config.toml
num_hidden_layers = 14
n_experts = 16
experts_per_token = 1
d_shared_expert = 0
router_score = "softmax"
routed_scale = 4.0
init_std_router = 0.00762
head_dim = 64
norm_eps = 1e-06
tie_word_embeddings = false
init = "uniform"
init_std_qkv = 0.0255
init_std_o = 0.0
Below are experts of layer 6 (counted from 0) of a mixture-of-experts language model. Rows are named router (the router's row for the expert), down (a neuron's output weights, with its number) and show model dimensions 192-287. Each number is 200 + 40 x the weight over its row's rms, rounded and kept within 0 to 999.
Before each expert's rows: a language model's description of what the expert responds to. This comes from a sample of Wikipedia text that the model never trained on.

# expert 7
Infobox field colons. Colons and separators after field labels in infoboxes and credit lists, such as Full name:, Mode:, Directed by:, plus slashes and dashes.
router,249,206,236,238,215,156,205,192,203,184,230,99,98,266,103,184,146,203,213,133,227,236,269,216,181,224,209,185,181,200,150,215,104,241,183,260,209,231,183,244,212,249,242,242,209,193,197,208,191,160,142,193,172,166,157,192,277,196,230,106,187,244,203,193,209,214,170,253,185,167,227,188,136,244,232,184,215,206,239,221,201,176,200,224,215,131,212,174,185,223,239,208,214,225,259,166
down0,229,244,240,179,324,295,227,173,286,150,152,204,177,123,210,209,214,241,180,132,198,282,238,231,248,208,190,196,167,182,175,190,189,263,221,211,277,202,219,179,134,203,177,207,236,220,140,163,212,178,219,206,261,218,163,203,157,165,198,222,182,190,213,251,215,215,213,222,180,277,180,196,180,187,231,189,243,163,203,106,207,207,199,224,161,175,155,213,151,145,158,156,243,296,205,171
down1,226,170,211,258,221,184,203,150,222,175,214,256,238,216,222,241,237,206,242,252,214,176,166,207,257,264,235,211,220,167,214,202,182,186,200,220,152,152,206,208,231,215,200,254,279,185,230,187,176,176,257,195,161,237,255,106,173,200,134,208,219,207,212,159,216,194,196,196,110,255,191,135,158,213,210,183,262,120,189,202,161,170,198,172,271,227,229,183,209,181,261,165,247,209,167,182
down2,231,207,274,264,164,222,177,204,232,172,174,201,249,164,283,248,212,193,220,134,106,187,149,217,183,227,197,165,185,199,333,193,207,195,308,221,181,133,277,158,220,212,154,221,221,201,185,209,178,232,247,165,126,192,165,240,236,211,153,279,208,132,230,212,236,163,218,195,180,214,202,180,193,175,183,274,209,254,205,143,158,280,182,185,174,234,161,151,200,204,172,175,198,271,183,174
down3,187,207,229,204,252,196,287,204,170,165,169,246,133,217,242,244,256,230,207,171,193,216,264,215,202,223,211,222,237,183,115,167,147,245,161,232,234,167,159,198,225,176,125,184,236,190,188,225,186,240,222,156,201,161,284,238,163,215,246,226,156,167,254,175,244,173,183,220,186,196,236,230,217,198,125,154,188,196,173,223,195,170,154,262,188,167,154,201,149,248,213,127,244,229,246,178
down4,243,177,238,156,172,172,179,204,201,258,268,218,176,220,205,173,257,162,220,242,117,169,209,281,201,286,196,198,156,234,197,189,182,168,207,190,211,235,199,166,156,196,192,164,243,205,213,183,184,172,184,213,203,239,184,201,223,173,248,232,248,139,216,128,216,214,209,192,170,223,229,203,204,163,192,205,220,317,284,251,222,186,200,191,204,203,170,183,171,253,210,316,268,220,137,183
down5,202,197,219,261,232,169,179,185,187,245,223,150,262,164,237,233,228,172,268,177,227,205,206,218,135,244,191,199,162,176,220,295,178,216,187,134,137,183,190,162,173,191,278,145,253,220,210,151,217,223,181,212,197,194,230,182,129,280,171,237,155,189,245,217,170,143,165,232,171,298,202,146,240,156,200,204,241,204,247,267,235,160,220,225,194,177,230,231,223,186,153,234,146,205,212,145
down6,219,184,177,208,203,150,286,232,200,307,263,229,190,265,161,192,204,205,204,183,176,209,240,250,269,233,248,222,163,284,155,194,177,167,138,242,135,199,189,280,219,243,195,190,181,187,287,176,172,169,233,172,160,185,226,219,178,239,143,209,216,142,172,184,166,239,153,213,242,188,116,186,190,221,235,185,227,176,171,216,111,212,187,125,215,177,195,149,205,234,164,203,188,206,191,169
down7,266,247,220,239,219,177,192,236,188,183,150,226,155,158,220,194,307,146,214,272,129,240,231,168,227,180,224,170,187,174,224,180,127,122,154,175,171,214,211,243,150,217,238,194,171,216,219,268,164,188,172,187,208,191,173,145,181,194,194,282,190,209,249,193,257,164,260,193,209,126,190,249,209,196,215,182,202,271,164,232,170,185,249,142,145,246,248,245,205,208,118,177,247,227,219,206

# expert 2
List bullets and capitals. Bullet dashes and table pipes at line starts, plus single capital letters inside acronyms and abbreviations, such as FBKSH, MICE.
router,203,102,153,250,246,158,173,194,202,192,209,184,194,266,215,256,226,248,231,197,170,181,220,184,216,212,186,179,192,168,156,147,221,221,269,98,187,253,205,190,152,192,205,256,178,219,233,237,210,175,197,221,170,188,170,181,204,180,163,255,203,220,220,138,151,199,196,216,128,159,225,142,225,218,137,272,164,206,180,173,178,231,173,199,211,278,215,246,149,177,188,170,188,206,281,210
down0,158,217,163,214,145,202,280,192,188,250,178,169,143,191,198,213,206,188,196,221,232,139,157,190,180,122,273,195,258,223,149,210,236,227,168,256,206,194,177,221,134,173,208,117,171,140,199,186,134,220,233,152,246,176,228,195,222,168,200,189,237,281,240,226,230,237,157,233,236,170,214,240,206,228,162,235,303,171,194,229,211,178,150,130,188,212,171,208,158,219,124,215,141,252,248,305
down1,243,229,180,221,169,224,175,209,240,169,182,160,168,184,204,228,177,174,210,196,173,156,262,212,194,151,186,191,208,179,235,193,208,154,241,212,175,225,186,216,191,169,226,198,192,170,232,171,167,207,175,159,171,220,207,210,167,286,243,219,246,210,218,214,92,167,254,169,205,185,142,144,207,236,267,283,200,188,190,205,110,149,174,285,193,257,174,288,257,211,229,230,228,130,127,205
down2,179,200,170,174,259,225,204,158,206,182,250,161,222,237,213,230,216,175,276,209,253,214,178,185,282,240,213,213,252,143,262,222,153,169,157,275,233,262,208,175,155,285,278,192,228,215,221,242,284,172,194,255,242,260,161,257,187,156,210,168,210,208,214,243,246,179,278,166,211,164,240,194,137,211,177,204,179,229,188,276,210,222,273,210,236,199,283,194,215,172,259,239,195,164,209,138
down3,220,217,183,171,220,177,233,231,241,181,211,223,179,198,342,180,306,161,213,103,220,271,204,229,115,150,199,224,170,288,225,181,200,185,181,194,184,238,194,158,213,231,248,187,262,174,211,222,266,192,186,197,192,246,220,199,219,238,222,197,197,229,218,185,233,211,157,196,144,267,247,167,177,208,238,187,197,166,135,239,192,163,178,288,230,204,282,234,239,254,192,232,220,224,233,173
down4,214,244,213,204,141,200,192,131,231,290,162,214,253,181,143,193,226,208,136,167,205,162,232,198,172,178,189,239,212,241,193,179,173,188,132,212,206,187,207,193,217,209,192,141,201,212,184,144,207,226,150,153,179,215,201,201,198,205,230,251,200,201,116,242,247,156,202,157,228,155,253,237,204,209,161,203,145,189,232,200,261,169,237,205,195,213,142,167,129,164,243,180,128,331,265,240
down5,140,181,266,134,216,85,168,230,212,214,164,268,253,171,256,158,235,228,210,181,136,191,219,228,252,287,230,197,162,242,201,205,266,241,269,212,198,235,167,154,188,132,235,183,135,177,189,138,189,232,173,268,186,210,245,210,249,180,259,234,225,241,206,157,175,219,248,218,269,237,141,212,211,270,149,241,171,184,164,100,194,250,163,176,216,241,243,130,192,197,142,255,182,187,197,185
down6,236,272,217,194,204,239,213,196,177,141,203,167,154,260,265,157,155,188,232,194,172,217,188,202,188,181,192,145,207,173,215,194,193,238,179,174,194,202,190,262,195,209,255,207,222,191,73,212,210,189,243,207,192,230,218,251,218,233,194,174,257,221,199,204,178,234,249,162,179,223,135,137,197,217,240,175,224,181,235,241,221,183,133,224,187,173,302,142,269,178,240,236,197,228,173,275
down7,229,186,164,114,172,236,195,251,184,187,168,167,180,277,222,272,179,147,191,169,179,161,208,176,209,155,154,180,130,203,168,223,190,174,196,146,168,225,262,246,192,237,237,160,132,317,228,300,258,213,253,284,209,222,209,246,249,242,222,247,212,149,162,157,165,207,186,253,116,291,175,177,185,162,218,176,194,240,232,220,215,222,160,282,180,230,204,164,221,238,282,180,268,176,220,245

# expert 10
Middle pieces of names. Inner and final pieces of personal and place names, such as Sub-od-h, Pri-y-anka, and York, Carolina or War after New, North, World.
router,167,284,198,214,157,205,123,170,165,241,231,214,207,177,277,209,218,230,203,144,174,173,224,185,287,99,197,178,218,169,206,209,209,269,178,195,241,149,186,174,288,153,159,215,227,170,198,195,232,234,204,229,239,215,230,224,176,178,241,196,159,120,180,212,222,144,211,214,200,245,205,208,140,180,91,210,214,118,225,140,167,207,123,213,199,180,218,151,266,193,262,291,226,207,227,185
down0,177,185,245,188,184,171,158,202,110,234,290,168,230,174,255,166,209,161,220,158,176,263,125,181,221,206,185,243,197,187,170,229,204,264,272,182,192,143,212,230,220,198,222,213,168,210,167,212,175,235,230,201,237,185,198,207,174,298,133,187,207,170,214,183,210,190,203,157,172,184,240,251,254,227,179,159,213,273,199,215,229,144,224,159,149,122,129,187,204,149,255,229,254,242,217,255
down1,271,216,263,219,216,226,295,258,214,240,200,191,166,150,203,203,196,188,265,291,263,132,171,242,186,199,163,158,266,273,223,179,207,222,173,242,173,242,295,268,191,172,191,186,232,206,249,197,169,217,240,257,224,244,264,186,261,191,213,222,263,190,162,179,256,216,165,218,202,161,244,169,285,251,216,229,265,177,224,163,155,195,165,206,208,185,159,221,232,240,159,195,185,279,170,170
down2,190,175,139,162,202,194,182,185,175,106,246,277,225,220,119,234,177,179,170,155,212,183,179,211,172,156,179,137,216,196,203,199,210,187,269,289,205,149,171,219,214,246,176,199,164,206,238,225,197,258,234,236,192,176,137,229,181,227,191,257,222,199,256,187,272,251,215,185,179,177,233,198,249,159,217,170,258,306,186,267,253,253,182,207,158,169,183,123,181,259,281,195,218,189,181,227
down3,182,173,208,221,204,175,214,231,210,251,116,153,198,148,187,203,234,254,247,167,198,163,227,253,227,136,172,234,263,181,188,172,240,266,260,218,225,219,139,292,100,133,201,247,155,208,191,182,208,152,193,188,241,221,155,284,266,158,191,218,185,209,163,160,208,172,199,206,152,188,221,162,225,190,141,207,193,142,159,211,213,225,290,145,219,126,169,157,151,120,204,131,201,168,202,174
down4,202,195,137,161,229,217,183,157,188,201,253,188,236,187,157,204,275,155,239,206,234,70,160,186,239,271,191,224,153,166,150,211,212,239,283,172,199,232,195,237,167,253,131,215,155,134,121,233,200,152,132,182,169,290,223,202,203,228,150,186,170,187,130,251,218,193,147,163,216,236,193,226,128,145,199,203,207,237,185,132,221,219,308,178,236,167,141,187,155,211,256,230,162,198,182,252
down5,269,229,152,173,164,144,203,180,252,208,182,119,228,246,165,315,242,222,189,165,174,240,224,171,201,253,115,199,227,264,168,212,199,242,160,142,189,236,189,272,218,233,147,238,248,156,229,195,258,161,168,254,166,211,180,186,268,206,188,188,218,252,237,207,246,264,239,185,240,114,166,201,242,227,160,234,148,217,187,212,221,113,233,132,196,180,153,213,253,133,242,168,266,252,181,171
down6,135,195,148,205,206,129,204,179,176,137,198,198,114,217,268,159,263,172,232,157,241,236,145,174,202,159,208,146,220,235,229,148,155,176,162,151,237,138,212,198,211,202,215,149,228,191,106,140,167,230,266,143,187,195,156,136,231,201,227,243,219,223,190,265,269,192,199,220,175,220,221,214,175,169,192,161,236,219,253,264,215,194,219,216,184,211,223,283,199,220,177,179,183,178,218,261
down7,241,251,234,229,155,126,249,174,259,220,234,145,195,239,237,260,183,161,194,225,184,196,234,223,77,184,255,197,181,228,115,225,231,203,146,153,179,257,228,270,192,170,228,201,113,142,220,208,158,224,227,113,168,168,207,253,186,163,166,176,252,212,204,222,138,258,176,148,175,207,162,183,199,199,225,215,173,211,232,157,208,209,174,300,229,176,219,214,202,190,235,201,141,207,255,227

# expert 3
Clause-joining commas. Commas and contrast words joining clauses in expository prose, especially science and species descriptions, such as the comma before resulting, but, however.
router,240,217,170,117,198,243,221,114,284,208,219,175,190,111,260,165,175,191,235,220,251,236,208,141,176,231,178,208,211,197,192,241,213,208,222,161,208,275,219,124,232,210,280,197,246,202,199,212,236,152,216,82,183,220,215,197,199,195,181,209,159,217,180,175,186,231,270,251,155,161,185,232,205,222,254,201,231,217,223,157,180,130,178,187,191,197,176,284,215,189,191,241,193,154,85,152
down0,196,257,152,248,139,226,180,202,134,256,177,245,136,260,173,149,170,196,258,238,143,148,205,137,167,189,190,248,196,249,213,259,156,194,170,186,182,204,161,205,215,177,263,224,243,182,222,199,188,212,142,142,206,261,172,315,260,211,201,169,250,148,195,163,199,133,209,157,261,199,164,279,160,212,115,131,192,220,167,191,253,199,189,153,225,277,178,198,195,233,207,207,226,154,178,173
down1,142,188,260,181,301,268,207,177,180,172,191,174,241,227,206,188,125,236,165,179,215,158,238,126,197,185,215,231,223,229,225,211,176,260,185,209,249,207,171,209,131,121,167,177,132,164,150,217,229,281,256,261,210,221,200,202,220,171,194,194,279,173,205,226,216,194,205,163,228,288,201,189,168,164,126,173,228,231,217,255,133,195,93,170,237,249,151,169,198,272,247,154,256,254,189,167
down2,193,265,162,158,233,200,233,239,232,176,189,213,170,222,235,190,227,153,147,182,251,178,228,166,322,251,150,260,109,133,175,288,189,284,263,134,205,178,237,236,212,150,177,163,220,210,152,226,197,169,153,258,171,232,258,141,135,189,171,200,300,215,260,232,162,173,173,197,193,235,119,229,203,193,113,216,180,191,190,186,184,233,169,192,218,284,134,208,197,112,140,238,151,217,188,222
down3,218,299,172,118,207,190,195,194,188,155,273,196,168,150,183,93,203,83,123,193,223,145,150,155,141,248,148,264,242,183,182,219,230,204,204,171,171,237,122,246,222,243,197,211,201,217,195,188,189,174,177,197,176,163,163,232,183,184,247,161,154,236,149,202,228,233,272,183,158,170,273,214,272,145,193,201,254,242,223,234,217,173,180,156,283,181,263,177,248,183,161,163,119,204,202,218
down4,314,143,150,207,147,246,167,195,237,205,209,148,177,230,256,233,191,181,137,173,123,208,156,206,264,203,167,309,227,176,245,154,141,173,220,241,229,161,223,214,213,200,222,173,218,215,192,193,226,229,248,210,149,223,180,240,193,213,219,251,218,208,168,181,218,167,215,204,202,264,233,166,232,178,221,127,219,207,171,242,201,118,202,261,226,186,196,202,186,229,222,166,278,220,219,259
down5,229,181,188,187,186,262,209,223,187,156,245,172,178,194,231,206,179,195,230,206,247,126,182,218,215,211,116,210,216,187,188,214,156,276,164,155,104,190,104,227,228,224,111,242,181,171,169,204,262,228,161,178,141,178,199,143,169,214,200,238,224,181,183,276,222,151,231,197,224,185,240,187,199,214,196,221,205,166,196,181,192,146,186,163,228,187,155,186,118,187,155,184,178,212,235,170
down6,149,192,176,181,164,210,166,202,193,247,143,272,170,193,266,225,198,226,174,196,187,277,224,133,214,235,180,223,224,190,229,265,185,262,217,216,171,256,218,148,175,154,176,187,153,235,271,232,177,190,270,318,243,176,226,199,207,229,217,234,173,162,215,136,239,221,144,212,178,224,238,230,200,183,230,249,217,227,207,112,202,195,199,212,144,226,172,233,162,246,191,170,218,173,255,208
down7,287,199,243,223,190,210,244,163,185,201,271,238,242,208,199,212,183,163,146,191,175,133,217,222,242,173,258,195,141,221,254,247,186,199,217,212,203,289,218,156,98,220,214,148,196,158,220,135,216,128,191,234,170,218,163,215,144,161,196,282,237,201,126,162,208,214,228,261,228,229,150,194,186,222,309,178,208,171,224,180,165,216,213,234,205,184,291,267,188,195,194,160,214,173,157,186

# expert 1
Foreign name word pieces. Inner and final pieces of foreign proper names, often Slavic, Hungarian or German, in lists and tables, such as Štěpáne-k, Szé-k-ely, Braunschwe-ig.
router,208,292,206,243,189,212,215,189,210,185,151,205,162,154,167,240,268,194,262,150,193,103,225,265,235,215,193,232,248,185,198,150,200,214,233,217,188,211,157,220,201,194,141,228,310,162,115,113,221,119,178,176,222,125,218,229,253,224,162,211,176,120,280,171,205,262,157,102,276,234,177,140,177,188,190,113,193,199,157,186,172,233,202,140,223,215,213,232,188,165,196,163,262,211,189,183
down0,165,210,193,229,227,183,225,259,163,225,188,204,141,190,237,153,225,186,178,127,207,201,116,213,254,244,232,210,300,171,148,158,219,221,126,190,202,244,231,163,191,176,207,169,223,184,124,206,244,213,238,159,226,162,196,206,258,239,232,208,208,163,162,198,256,179,178,199,214,188,209,214,215,279,176,224,224,218,207,152,263,164,171,274,208,178,220,179,160,89,210,217,121,213,218,238
down1,196,170,211,159,282,178,310,231,131,172,185,123,230,248,250,176,249,226,236,282,149,208,172,226,140,230,191,219,193,170,247,212,233,173,245,176,188,131,114,182,240,154,201,179,202,236,205,152,160,199,147,233,197,202,197,243,219,227,124,207,182,183,183,223,159,209,193,300,229,159,166,211,194,124,221,210,198,226,134,294,131,206,203,220,215,164,223,225,137,178,279,166,154,196,275,186
down2,144,170,135,245,203,166,138,119,220,219,187,169,144,239,200,214,218,170,198,168,230,213,232,195,210,195,267,146,192,220,226,182,193,202,218,269,159,213,192,228,241,200,119,195,208,206,256,210,155,226,173,132,251,285,176,237,202,188,204,163,228,261,147,218,250,164,208,247,213,174,180,246,210,136,278,232,123,97,175,271,239,182,133,225,232,219,193,216,229,113,227,123,234,203,160,140
down3,199,203,189,165,180,172,193,227,163,180,181,287,174,177,217,234,167,180,180,163,173,207,230,219,240,139,234,257,228,199,190,173,227,173,237,196,228,150,252,177,226,228,234,147,124,234,179,179,203,215,149,208,201,202,134,240,230,304,235,219,210,209,239,199,158,247,196,167,225,248,182,199,206,180,199,209,176,142,260,190,107,133,166,157,182,185,179,172,265,175,189,169,232,178,210,193
down4,236,194,198,199,165,201,116,184,193,225,180,178,222,170,241,242,192,190,129,210,131,186,129,170,205,244,153,166,176,199,207,248,206,209,176,86,189,167,278,257,141,229,205,216,179,246,173,172,194,226,152,184,193,203,195,186,270,190,248,200,150,243,315,212,165,178,225,198,266,173,243,214,198,250,255,212,218,269,183,146,196,203,181,116,202,255,264,239,91,170,207,232,251,126,197,287
down5,183,131,166,128,239,227,223,201,245,207,233,232,158,245,187,234,227,197,278,168,263,209,173,221,292,180,222,166,154,262,185,201,225,165,218,174,243,195,194,183,136,234,214,143,196,237,225,194,231,125,215,123,169,190,158,196,181,207,250,226,215,164,190,178,274,212,189,262,198,199,161,260,209,146,183,273,263,199,285,217,214,239,235,209,136,183,213,151,196,161,247,151,317,237,176,168
down6,241,179,153,219,232,239,231,183,208,177,290,212,190,111,248,216,197,253,213,262,180,216,177,181,140,241,201,232,247,190,234,216,179,166,170,216,256,252,254,167,179,240,271,207,283,194,185,171,133,200,228,228,249,211,130,220,185,244,164,235,257,283,196,191,234,250,225,178,127,268,162,181,176,224,258,148,217,187,244,198,176,236,231,139,197,213,201,162,266,202,194,244,274,185,192,194
down7,173,220,248,193,198,224,211,236,161,174,161,190,147,126,194,191,226,218,242,233,168,143,256,170,206,249,149,149,200,307,159,138,185,146,234,151,150,268,207,164,184,189,178,187,253,204,203,165,191,148,178,185,218,232,194,196,157,198,224,170,226,187,243,177,243,234,205,231,209,205,224,108,210,203,194,253,253,221,251,230,215,211,202,286,204,242,170,159,249,182,258,238,255,234,264,268

# expert 9
Table cell pieces. Name pieces, numbers and football position codes inside table rows and squad lists, such as DF, MF, 500, K-ur, Metacritic.
router,172,114,191,220,210,276,154,248,190,261,261,169,256,214,179,211,219,139,192,209,150,162,182,181,168,170,254,226,238,153,227,185,246,186,248,166,259,252,185,228,151,301,140,239,172,224,135,250,118,223,190,249,183,252,281,167,127,205,195,155,178,208,220,146,113,207,196,171,255,199,165,221,184,207,154,265,242,210,195,275,169,181,177,208,235,193,205,165,117,196,132,202,163,254,181,210
down0,162,167,137,194,153,178,255,277,180,176,183,236,148,218,184,133,220,192,175,209,145,275,248,181,134,195,229,157,239,204,222,115,222,148,246,205,198,176,278,173,252,175,222,200,187,199,140,227,182,212,247,237,208,207,222,210,167,130,270,210,191,169,166,192,155,245,190,233,221,163,232,194,170,229,203,187,289,236,163,207,217,188,155,224,235,198,177,203,208,221,134,222,152,215,206,159
down1,297,165,171,145,206,165,172,209,270,197,135,162,194,209,215,210,146,193,188,177,214,151,145,151,206,185,264,209,181,205,172,118,161,199,191,191,243,159,148,201,209,187,246,197,247,218,206,253,135,193,232,260,241,237,174,246,189,264,256,233,199,252,201,231,111,208,206,235,208,217,204,240,177,149,219,183,144,212,226,194,248,237,196,162,89,155,220,171,251,207,219,170,224,196,240,207
down2,298,190,237,171,223,200,111,195,268,223,257,176,229,198,194,239,141,190,254,170,223,272,61,161,179,279,205,234,122,228,253,211,203,181,253,266,212,199,234,191,260,177,202,173,142,153,224,173,222,127,215,202,225,172,188,168,211,143,168,159,204,164,188,199,232,262,206,257,235,269,97,212,178,268,173,154,180,142,135,204,261,145,255,148,138,145,185,229,223,138,173,267,184,193,184,212
down3,267,170,178,248,228,210,206,161,177,198,210,197,232,140,187,260,220,201,196,127,188,190,236,146,272,221,247,312,215,145,233,250,137,233,263,133,181,176,194,250,175,209,210,222,220,199,212,192,201,188,206,206,169,255,189,197,181,200,178,150,288,153,206,234,218,239,180,120,192,172,226,257,218,212,188,162,221,241,231,186,197,112,158,246,179,205,206,135,226,198,207,216,254,183,196,129
down4,226,176,235,201,151,195,175,246,216,274,273,198,271,124,154,212,109,201,117,280,237,99,175,157,126,161,163,190,211,201,150,179,239,208,210,285,247,235,264,121,163,134,161,192,238,189,237,239,221,205,152,245,142,189,130,225,184,144,178,218,198,229,177,173,205,176,214,161,208,229,247,204,195,155,199,212,230,195,216,179,246,217,241,191,218,124,258,142,151,145,197,261,92,206,194,203
down5,220,191,152,196,130,201,212,273,209,301,179,248,190,154,229,322,222,205,203,161,176,195,211,156,236,160,226,173,124,216,152,245,208,139,230,169,245,170,214,183,132,206,239,260,173,193,214,230,237,196,214,249,173,113,174,145,169,126,245,182,176,195,155,247,304,228,227,128,198,141,199,258,158,195,161,214,200,180,165,146,268,203,120,191,287,209,202,174,176,182,241,169,164,144,196,158
down6,208,214,181,130,283,207,213,176,228,249,156,122,195,199,235,236,200,237,153,218,220,227,196,150,212,163,181,190,156,183,218,215,147,264,214,166,235,148,247,235,209,255,222,162,182,220,254,209,201,207,141,186,217,190,179,195,154,185,167,221,219,175,178,173,219,177,203,284,182,201,294,215,214,227,151,276,185,85,147,247,127,166,244,189,222,208,153,165,174,174,152,184,160,223,195,167
down7,300,187,185,244,193,169,192,202,199,185,185,183,258,293,208,226,193,194,149,234,163,220,171,251,189,268,180,147,229,179,214,161,209,174,195,165,168,137,207,207,292,236,226,192,252,192,195,195,242,169,189,162,219,201,236,301,212,202,219,230,216,204,193,177,290,162,248,179,246,221,176,190,193,143,234,147,185,144,243,217,269,165,189,247,197,198,173,122,223,279,198,223,144,215,170,194

# expert 13
Release and award verbs. Past-tense event verbs and their prepositions in articles on films, music and media, such as won, premiered, received, released in.
router,232,278,242,196,235,173,257,262,167,193,182,176,203,184,204,181,153,170,151,253,217,256,152,195,127,121,155,214,133,200,207,231,220,165,151,234,199,224,218,135,151,205,130,141,164,211,171,271,178,242,221,182,167,179,214,277,171,230,165,135,314,164,189,295,305,138,207,192,169,182,183,212,187,235,299,198,158,211,205,246,255,199,201,171,160,194,161,220,203,167,181,169,190,134,156,213
down0,138,158,211,208,185,169,188,214,207,166,212,210,247,228,153,199,164,216,182,144,199,145,161,275,211,186,249,154,168,172,266,148,185,221,235,205,263,202,170,216,91,205,202,198,198,193,161,147,153,194,207,238,309,264,228,216,224,142,143,189,161,128,219,235,224,168,260,225,255,155,135,198,262,197,200,198,233,117,155,175,200,187,215,184,117,177,208,224,178,220,200,156,216,223,251,220
down1,210,183,171,218,253,164,219,220,242,197,202,248,230,207,200,169,285,187,188,271,189,246,230,131,184,199,121,145,190,218,218,139,253,220,264,242,140,150,195,204,220,248,181,183,235,262,177,201,214,155,232,185,225,163,240,241,181,294,164,180,201,247,154,182,184,178,225,129,193,265,149,273,196,206,221,206,235,164,237,223,234,139,213,245,153,168,180,206,216,250,164,125,206,174,150,135
down2,213,130,136,230,105,230,212,221,194,220,259,166,240,188,167,217,243,248,183,164,145,144,206,197,164,267,224,183,296,233,164,194,132,222,231,188,257,148,181,248,228,180,201,185,224,175,218,156,153,191,202,254,181,163,236,192,263,137,146,174,187,189,209,219,120,199,189,156,176,228,240,216,214,221,207,210,149,213,174,191,215,163,227,204,158,198,241,213,250,274,158,216,185,169,156,204
down3,240,121,197,121,155,196,251,215,212,202,175,146,197,241,195,140,234,180,216,209,204,223,210,209,193,205,182,259,268,149,206,147,145,177,130,157,192,123,215,138,202,242,221,198,173,164,221,179,232,162,215,160,247,235,238,261,228,172,256,179,256,206,208,141,218,217,173,199,205,231,199,240,231,192,194,120,236,231,248,163,153,210,157,148,274,189,162,209,239,156,188,141,131,233,233,259
down4,232,182,200,148,230,194,175,212,211,224,152,223,218,184,191,243,208,218,167,277,226,139,199,174,292,156,200,188,203,192,219,207,228,156,267,164,214,184,212,203,201,178,193,173,277,212,217,271,211,147,253,200,182,184,143,177,152,228,200,204,138,145,183,265,223,225,261,227,192,205,179,207,200,247,194,256,215,238,200,181,172,123,126,171,220,181,252,177,212,46,156,173,198,228,207,226
down5,180,199,269,168,203,217,173,258,162,233,186,157,259,176,221,155,238,201,170,218,179,123,201,141,245,246,202,229,228,147,171,170,285,147,167,151,242,189,185,186,242,180,211,188,174,156,213,192,169,192,188,202,241,180,200,103,260,275,190,177,181,127,164,168,261,142,221,149,199,243,243,251,199,222,196,171,233,145,183,224,220,220,90,161,185,180,192,136,148,209,246,254,261,177,219,152
down6,219,249,224,133,182,222,166,247,160,239,196,220,217,245,177,179,138,160,141,144,267,141,139,239,245,182,192,191,226,136,156,202,154,225,166,143,147,187,108,183,246,169,213,147,255,162,233,280,259,196,208,185,195,228,248,225,184,265,178,162,181,203,178,178,105,247,233,182,223,209,210,179,148,66,157,196,291,277,150,147,156,208,234,154,195,181,160,185,200,182,139,188,176,146,247,217
down7,105,154,268,213,189,239,176,253,246,225,175,207,223,247,169,155,231,178,169,249,164,166,201,176,106,151,124,177,224,205,297,235,189,253,207,153,158,206,243,256,230,214,185,221,165,140,212,246,197,161,209,271,215,137,271,187,215,120,213,108,179,179,190,215,217,201,176,172,202,159,273,143,209,180,206,102,203,236,145,187,235,177,182,243,191,196,171,159,231,176,253,172,194,242,228,172

# expert 4
Word-final suffix pieces. Closing pieces of names and words, especially "by" in Hunmanby and Goodbyes, plus endings like -on, -ator, -ness.
router,228,143,223,224,187,206,217,167,239,195,206,243,140,267,180,171,270,255,264,255,198,192,227,208,195,221,231,198,206,208,177,182,239,200,180,219,230,196,198,177,215,155,201,137,292,187,120,205,201,205,96,201,195,232,128,172,221,112,164,239,164,218,267,105,128,188,179,131,187,202,151,143,207,123,217,240,208,236,202,233,211,245,240,187,176,177,135,210,140,317,259,198,157,210,162,140
down0,122,211,272,187,208,214,283,276,258,202,212,209,179,243,224,164,137,180,138,208,197,138,206,174,187,214,250,240,227,186,202,145,129,150,238,270,222,237,201,143,233,213,221,237,134,244,228,196,233,140,143,160,179,192,196,180,191,90,262,224,103,131,178,183,177,229,149,156,224,225,206,232,202,174,280,136,189,143,141,150,269,259,223,192,201,242,176,212,188,209,181,188,172,261,196,258
down1,186,261,182,180,167,236,209,165,204,197,175,177,197,236,232,170,254,184,161,216,155,197,239,173,238,246,234,156,244,266,214,180,168,204,175,254,223,272,218,162,272,187,255,152,227,146,189,225,149,194,181,286,184,293,172,187,169,194,209,265,199,244,199,189,133,199,232,247,256,282,186,253,208,154,164,140,174,178,227,219,174,239,182,147,187,209,204,194,204,190,226,180,197,235,185,207
down2,233,204,158,196,246,171,204,185,220,212,204,268,178,197,197,190,193,188,222,241,129,252,231,201,226,195,235,187,222,181,217,170,196,230,212,271,223,85,303,241,229,175,261,156,204,196,144,267,200,239,109,234,177,189,215,189,221,274,219,159,259,155,202,283,194,199,168,260,238,255,273,254,275,188,211,224,210,238,163,227,216,214,286,177,192,191,178,253,231,245,200,205,200,211,192,130
down3,192,184,192,180,143,131,197,190,166,180,300,205,180,180,192,163,251,109,207,195,226,220,168,181,220,155,221,168,255,170,216,247,266,285,86,223,221,266,235,214,146,153,232,173,204,199,201,184,238,200,232,124,216,167,170,237,187,215,213,193,172,185,141,250,180,131,205,149,233,185,218,119,226,266,266,186,219,314,94,214,190,117,292,189,215,210,198,243,186,140,268,171,158,248,140,217
down4,148,214,233,190,222,169,168,156,193,182,210,248,321,173,162,223,198,181,113,113,169,277,242,193,157,239,263,157,223,176,209,225,182,169,168,254,214,297,190,269,146,209,149,191,231,268,216,222,201,190,259,150,287,214,177,214,256,228,214,214,160,225,250,156,280,254,198,182,158,238,110,226,166,239,125,193,260,248,129,229,161,247,239,106,191,225,211,145,241,187,203,251,231,161,215,206
down5,188,282,206,266,183,183,154,182,192,185,200,159,176,166,265,194,125,208,198,135,142,210,213,195,165,252,220,162,209,249,256,211,216,160,206,114,165,247,190,190,155,205,246,145,120,233,236,193,181,159,243,235,240,230,172,228,193,222,222,211,205,221,184,230,255,189,252,120,183,221,208,182,241,160,202,242,151,167,209,185,195,203,245,208,268,166,258,187,198,157,249,249,210,156,181,156
down6,177,237,216,215,171,114,223,161,118,203,205,202,168,153,161,157,214,214,194,157,238,220,215,206,213,105,181,206,177,137,176,235,176,216,210,180,183,196,279,168,202,236,242,194,195,181,172,195,198,208,176,246,296,144,152,155,215,177,224,306,191,162,208,181,203,195,225,51,168,211,228,228,260,170,190,261,150,195,242,166,231,243,190,118,209,184,233,292,251,204,233,132,148,204,224,198
down7,234,180,171,205,224,188,152,241,248,220,231,207,206,239,176,145,212,175,148,213,153,252,156,173,156,241,227,197,222,220,271,179,218,201,267,208,216,225,154,248,175,242,112,224,129,197,196,240,186,215,244,208,258,244,199,198,166,230,168,146,164,236,176,203,178,222,191,205,191,118,148,175,180,241,231,226,208,128,267,242,150,188,212,164,185,184,170,187,215,197,181,152,304,146,230,223